{"n_layer": 8, "d_model": 320, "n_experts": 64, "experts_per_token": 3, "d_expert": 48, "d_shared_expert": 256, "activation": "swiglu", "moe_layers": [0, 1, 2, 3, 4, 5, 6, 7], "router_score": "sigmoid", "normalize_top_k": true, "routed_scale": 1.73, "balance_loss": 0.0079, "balance_bias": false, "router_cosine_scale": 14.0, "init_std_router": 0.0108, "lr_router": 0.000566, "vocab_size": 13299, "norm": "rmsnorm", "norm_eps": 1e-05, "tie_embeddings": false, "optimizer": "cautious_adamw", "lr": 0.000834, "beta1": 0.9, "beta2": 0.99, "batch_tokens": [32768, 65536, 131072], "seq_len": 1024, "train_tokens": 318900000, "steps": 4901, "dataset": "wikipedia_en"}
Below are experts of layer 3 (counted from 0) of a mixture-of-experts language model. Rows are named router (the router's row for the expert), down (a neuron's output weights, with its number) and show model dimensions 256-319. Each number is 128 + 32 x the weight over its row's rms, rounded and kept within 0 to 255. Numbers have three digits each.
After each expert's rows: a language model's description of what the expert responds to. This comes from a sample of Wikipedia text that the model never trained on.

# expert 47
router:124139099121146128101060163142126144064136073116033116158126119045133186064125128109138102111169130102143125115114151132166147093138061144143123159170166150129113115144051140173134096150150080
down1:107096165127115140124132146147112142113107178125137105122119113126103143099171080148178149150086151122160129147171097085100153038153141146139101144115191106153156148106123069122117128126167152
down2:132135159139129123173177117064132138064116120127086181090124140107067142099123161131104157153166153149147115159119185161111140160131133173094142123185201105092194107118095099118115117192106117
down3:142064191096094094127147129104150096115140112131092109118141072210072124141063143088152079129080132112106116178158187113136113126131137128190071141140148163107146100158146112128129167157146158
down4:126117172094164192152138050107112076105152176130135127176155169118116090124127122144097147141173107118132138144054120210120174145171157186130152164131110099172109068175163126191111091138109129
down5:095110163151126123183196175154140168152144144176135135072091130115131084082131095183159144123133078069133115128123144118186148148011102135104121121077161154147189125117095152112120138190102094
down6:107148133131073142077141156092130151155111102105147126094099147153137140101165134115159109118128139147161151050129119203187122103075138152123209119144168141135111127101098125144058145126143083
down7:107179131155163115166158148149121099065104131106119113126134174128162180135134119166147167153129134097146080126117187087120148088172165112127152155140096070118114150155086098105146146068127141
down8:153091134088089161190142161107108155113120117106148100117153118120149132116171132151139142034072159123151138149139120096181104113115130143119140112104164147152156100155155171104169114065047102
down9:241143149098089139145100085073106177124159150118173162138133133127194159092070152145137114123153120149135105089065162134174136046123124164124160129150106146097102105144135135101093146144147115
down10:115121140108095129096080128065133165098145165176121175098193117077128073155168150133174169078114106206125160093143072109088171082153126163106107149126165161113148115132095065106107159106152150
down11:120128121144166193109160127132092124150139123155124116156145128135093071130118156088165091168138136097087142203108063117114067163174116122127132134110117144197067135107150141207123100165137154
down12:147127123105143079185130149093138176125112144154169071105127151081146112140144158109142127159044109138113198129154145071111124101119112145125130180150158158104189142147109105082045211098133091
down13:129157066138095106143129127134085091092109147082139156128154135123144137157122107159191119109106129056104103095125182113128136126050145153132117111103125161138197118131111153128094152155076151
down14:193135174154090106113120183136142187153148102150121125128089154141083112110138187111105114152115099105068146071134094130119169080119124130130146116135134098177197101121201190083134152150166088
What it handles: Prepositions like of, from, to, into, through, after, before following a verb or noun, as in rose from, suffered from, due to.

# expert 32
router:110146148130128097132092080162141145141166139131090122167091152109102113095175170101151125185134111132139102058095152148125142131137131103112120136150136109127084095111123119116122062123201134
down0:126155120146145116114231111118224130085144104110162174166134086114092162144147138087149110125143133156131110052116112152091090140159081073111111096125123132083131163140165184145133156126109126
down1:119106104187131156131089093114140119117136154077127112077127145149129087104047133142163110196102129129120103182174106151088138093093145155159049111143155191057080169097171174167110180119063147
down2:104109135145114133156119165162180194109075077113148166185074066138116073180173130161114103183137082139141100198125134093103137130175091146139115119089058106109117149140163091098095140151095146
down3:106127179207214130137167119130124071076140133125172152110171145142121098121101128164164162085144105110205063147098110104121120119169186099104064155157173130158145086111106111153133158124145119
down4:199094114166154137112117124157110119213123089215102121178117114137117121136160085153134115133086162083061117112126202156149140102111121122163141106087094069121137191180136151169120125100144127
down5:158097114106051144135150143112086126150136129134158108137116135178133175145115170055086125088123134130094105094090107150129109095132141146117153062200144065110132118149163113100091117128122124
down6:096160122165103122093158088124121140033127155121175085093160123125096080115148156107135128157094119127113115177184076114098140087132127115103113124149078129074097096097098156139091136132122143
down7:161140120140083142128120162107129093137167131119141153194121147111091146134184113172103157162074135158135137129082100131174088160129120111161174128133055081141139087167100146135184165113158099
down8:156115127143165156161163188129159107133146082082077087081103112090130178112127107157148165134144145133125149162152142131146157154125150195126161063191153041094151115152136118144132117170093171
down9:086125131155122158154152139144173092137126090193131177156144140084124147119198098153111112077220130128115097084137074116173098157131126067143140180157184180129126165157134107122170108100134138
down10:086163110112139145124166115147106130156091167150117153126157171158154116128160092146124111126178093118080135089133110123108132137102119113121110127115076111160117154087152112085137196095123094
down11:122141139157104093140000127141105059149159101112114086107093091141148156150109157125130130101124170156129146238076119099181131117119132133108169138138117128140102091129139120123166095103119157
down12:152137168169115134089100110133102160160089063106167081131095133186149138119107098111157131138165122140113121151099093128108167136161138189097115122174145062163172154132120138143121158167124162
down13:155154150078097132178123151120116140146151137115142142126111125091173164126122085100108105080147134121153107087089101121140158152126167177159104082106099133151128135098106125169131159174083115
What it handles: The word "in" (also at, during, within) before places, years or periods, and hyphens beginning items in line-by-line bulleted lists.

# expert 62
router:130118148091129050226072156110145158087166136117075084159139107105090124105185120120155155082100058149108122097092130157174123132128119144127122139118100076123122084123086141103119043150181120
down0:116128107124138103171104096087113165135088169138156140112130078096133118124110144153078199106172164113148126155140111093091168110067131132185138129131157090125153077132109138107150107130151107
down1:139094141171125135154149126077150065133147122111088104123198134122136125129123142141130143136108126127130130137189118114148067110125118111163157082145178109070092104117155110133122105102123127
down2:142124140144154116136174131125176144071119096103135141075102155141125101088070111137121156140104120081142034028142109167126207131107148139161189074139089067144093102140119148160130157178100107
down3:126129140147065089096179140117121102171095100095154097057081174145130095142141168122100069133156153111121149115094124126159110120126136081154094226127171168157115148113192135138084118114164104
down4:145122104121180167132122135092106050168117113181112093128181158114133092149126111119087125112123128184131079140153095144111130092145096121134177160140092111142054149096147131133112162125147085
down5:136113140179115114080140087136138139114096138100161116151121113123128126095153112106077084174153124146181153148157111153149139033130155096078165176120165166108122146086158147145123169068119124
down6:131103154129125126090060142150097147134111132162131135160129150134174153142109124126175058134148135099096158173128121120153104128167146151169132111099136163175095151167180188126128117120134141
down7:145170076135141179125186080155131145152088203139126136095122118133118141062124042130129101165158155142129106192147138102118089131123181149195138163157131161207163113153147140070140143116138124
down8:111111148212091112083103082134159136120111172127201115182109163144137175110115181107106077116144117190145037121156146176077078138103159171069173119097120180146156135144129128141134220084126169
down9:175129186136165135096119088130184116145176128161085154133088212062104166113130123076138106103099147141105126163113168108052091163058095177078160118084150089158125186109146154094187098130138123
down10:154185123123169141137087148073164106175172084093152171137086122129083103134112111090136066168141100190124149134141045111186101094123137125092108157092148148153193117131091159148076126162100122
down11:102138164125167122113140103175111166128131158073168142105146178175085074133110147090121063137121143098125111128135174158154086084165122080155122156105113106133175131106187203165132101079165086
down12:158064076143186147084138098125064140116130072141104140071125130081102090109115124094187146140169165206144133054126158109149124176100095163149164120162130075103140111100064108115121117163117113
down13:124160127133145193091149143162113117162088181072131113102110225155148111094130147090132135157127159146119096114168124137135054159157118047127150228091127152119073128111099155093141125119135121
What it handles: Capitalized first words of titles and place or organization names, such as The Lord of the Rings, Fort Omaha, World, Mid, Grand, Royal.

# expert 50
router:168118157074103141103066128122144150119107110136113064167173141066092122069125154106122145097127097110127114103148148201149130096131105096107133144111136091116112111123076104160110076158174079
down0:087185103081117134127110099148163184126158095098143205195096133136083102121143094144134098152171172129130113231127094162088152066114160129136104121115182134107188184139132087119154150114093114
down1:124147131147141147073171137054144160093058138126121166104130122142136118140160148150111148139107228113115139130127053137122075125104098113047191168156121110168145116130153112111150065202107113
down2:094135143165153087075201147116135104159129125129095070151082121152118121129205138180163138114129119174158202144157133095145135093133056096142148166165154098179178139081086146118075096106186059
down3:120147144163133155096080076166134155142185119115086126149133102049169119119104144154100125135106094121103122166101140107125146130199148123158118136142112072107108127143143159112098107083194162
down4:139155128173129152124163115176170125152158100087126148092112149198107060153141102101122105161173146127114161102077145126186118098115178116124192178160154142180069104080130121160156104149101124
down5:148101059100132138191135118086139132143113094129218138156128123149146104089104125094064089178095129161109136192121128149143155121065112175091104138087124109136105102112210148121120125129183133
down6:138086069088134214159139132171138153137206147148147119069144153142062133154202080145098144115144124168117084120108120110148128146141156100114173053097140160141128125162146064114146160115112129
down7:118141137093136112157122179109082136103159097155026078179138134109182122155122138122176133177099136102109105131132139114117130096125106163183078136129072137101123132118069106104141158089114143
down8:083129135104063142117162130117144134115150126129107168059182134097164157124122194146105160101153121113081161127116128119126129128151140133087222188161129168157096093100153162112178176125069199
down9:151189115129151141159184146199063124133179108166127175156132136072098095162140125160095131125090090139127119111113111140131132092126182123084140170196180163162121157116145094095083111121180133
down10:103190103110135109118100126165142083134131136105176146175163083110073126155121165126085150159116164120165161085055113099155147107148175133139135123162154132161129169091153138120128086138163075
down11:181125167068118134077087098113133093155115151154117134133138068092148138080111120159148125170155091096118120117147129112147141122178084160114175074134134150156078150156165132139123119064163120
down12:148062097111124173113144185108177133155156163137061140117124095129146193136132156114136100194153112116176089128170145143071092158131117165155100125141140159131106096130156131084143180080108129
down13:093133079120133190144193174113163096139175108155085161138141104113106152126173099124103174056145165183150140095124114145119096205120090136173140120174070122102143130142188063110161201125091161
What it handles: Field names and their colons in infobox-style lists, such as Teams:, Country:, Location, Coordinates, Website, Population, and column headers in tables.

# expert 21
router:077140076139141099135110105156155139092129097121094137162104171073108182132201161126136152096123108125167086069130134154091138153147092102134157114135090098160093102132097112185100066096176110
down0:173143152056121088127170151132112206134178118147104117140131144130088124109132155092160170152128130121130091043114178136162097158160125132152110073082086128165081107192080091118105074127169110
down1:182153082133093110117151100170093116158167156112151125101141095086100178159089200116140067125180164205136152129093142121118156108111122142115124208127148120158144139086116180165115109125147048
down2:146146125153167181077085206118112080151074151095121101139119130148123093112061083148125112149164093119125114220191146097117053123104142158111119179168100107092136115137185142129150128127177181
down3:112163126099102098061121144122115135084136133137107119167046070143169144151116184104088134128112116129084181227120142109147125069128127149125146144121042100099084129142079053136124125085155125
down4:076091138124167134134140103092187111061087152116154107140091142020125087144101156113127079105132166157156122070118095134127149139157188097121117154181158146106126139113099154146117128122150167
down5:125140121067067087117080135145100190149109142162121102137102082140127123119124098144131123123085138150109129182138147152102178131092109074107059105132123224151098156162119094116072110130147123
down6:095168126148126159165158118155168084083137108130085119143139162136157132141160151139102120122136123097151123121093097120131126085189105123090123188095200106146117060118181139157095138146092148
down7:148140111123145130132110137137104114073163127119123196105114051142117102164106182135128132161148156134114160193103114080065075123141143110130128150172127190074087109129191182107134132102180202
down8:097133135118129061107166141126160118123198084141159093124073193112117108168118136151151111160083100094117100087122119144066115108123103098116092105146125103121138151097154126115103112099146145
down9:110146181108097136143106163095120152104046161121070214136132089152171125133073140140086121144037113113165129127086068112154122112146112106158081099079152139135088134155191157111090095167083199
down10:197151100113160116125089156152214015097122174162096143156143098101146164084209091119157116138133136088108128059098132084196114159161158112124178238165164079132161121126141054124104144158189091
down11:126107118112125123127131136163125085136129156148146172141078096175118096179153147193109172097141162098119119136110132129106191150129112103154179091125128135084138169121166086120126138114048140
down12:109120179164113109096086148104126178102117112132149164142115146110127070142178130173154175110105105111173115168144159127138086111144171087107187151103004089084135092176073098146102179094169140
down13:119114127152086111200139136072148229083093104174088064100133117035134091137133184094106127190082096145147108138122065081111198145141107083160161097113084104145133083115140123135104115181161148
What it handles: Pipe characters opening table rows after line breaks in filmographies and results tables, plus dashes, heading equals signs and list separators.

# expert 44
router:160132152098113051172074126152110153162141110160103056168116142123106111114170129124130142148142086172117103107159158143131167102115104150081103132161122089154092088105063135152108129137149132
down0:116132120126104125106073142116135176093031145137103114144097131147054107141188118106114129145135144179143135196154039098134160135168146161117135199100127152157155132077149147205142088162129120
down1:100101096131115164133028144146116172187133140172153120159156088103127125166129108169105113133098130145115121193162088129155144163095149110133153159126159106139156150154096132109118157168082147
down2:137132102153119121137131078135082154159091170109088145114177105135124120086131138125133175179141109157137155106066110108130096143147127131117161066135164077118131086099127090123116124112147040
down3:109148195105111169136110192216131135103132097119153122163222178111124084147097098073116151113090127105115079102163163186136089102161131120119123029167168188193109149162118172155098146200067152
down4:078160120104099112083176124196062093135132113132169152075123089105129166117089157122143073102145197123103134129074140124096185167119151084133195121144186126144148085085146110140138133106161179
down5:120155129143113161152105119139151094121162044129168089169118104142138167157106114085102155169198076106107108158141172165176182155132139150179124105124148104142120083124156121095127148137154153
down6:085132120166128096140135146133143048147133119154082169074137054071112088109188112126088087080142156104165147061163185188097121193162126137105148158135089020130107161130107121117098090103134110
down7:151125120151094145141101101148131175159114111116144155158135151107100138127139109125131150122145071110110125138133109046137106147091122079085182173142157109083138120106114127184132150188081148
down8:183120099137042074110134183142137115101126095090080126142112058113125189138123099112119108194113104137103125193145053061108109110127129122102135143064090120080119112085184159134097147140166109
down9:099131186131156090124183142169147104169222125115106125130109063127158080117157167093171130112142135145114139166106089115161159101128145151143091135089171167174197172148087122143144099109042099
down10:114148152118079126164076197134186135084119110121118061112112100137152162148116175115145164160117084171135166133160072097130139159155116114142149155122101155101103106086124165135138120124139097
down11:185126141082138140122088103128158171072160087149120147114173157071089123152105169126122132137106099073084092081041147163133098157164124159074113105135089126154088096112128149118166123107081113
down12:087114089078169092116111126202156115113105168172095115153142132090123152109216139125154147114148124132127155221105057107188137126121110110133140139154159141154136137077087089124118100117149127
down13:125116146140143163115072156129078088113104124192121107135170139169113092160102091137094176098150127158114105172106112163143068140142099136195090097126058157158168096109087095109118114093091084
What it handles: Opening "==" of a section heading after a blank line, as in ==Career== or == Honors ==, plus infobox and taxobox field names like Species, Born, Best.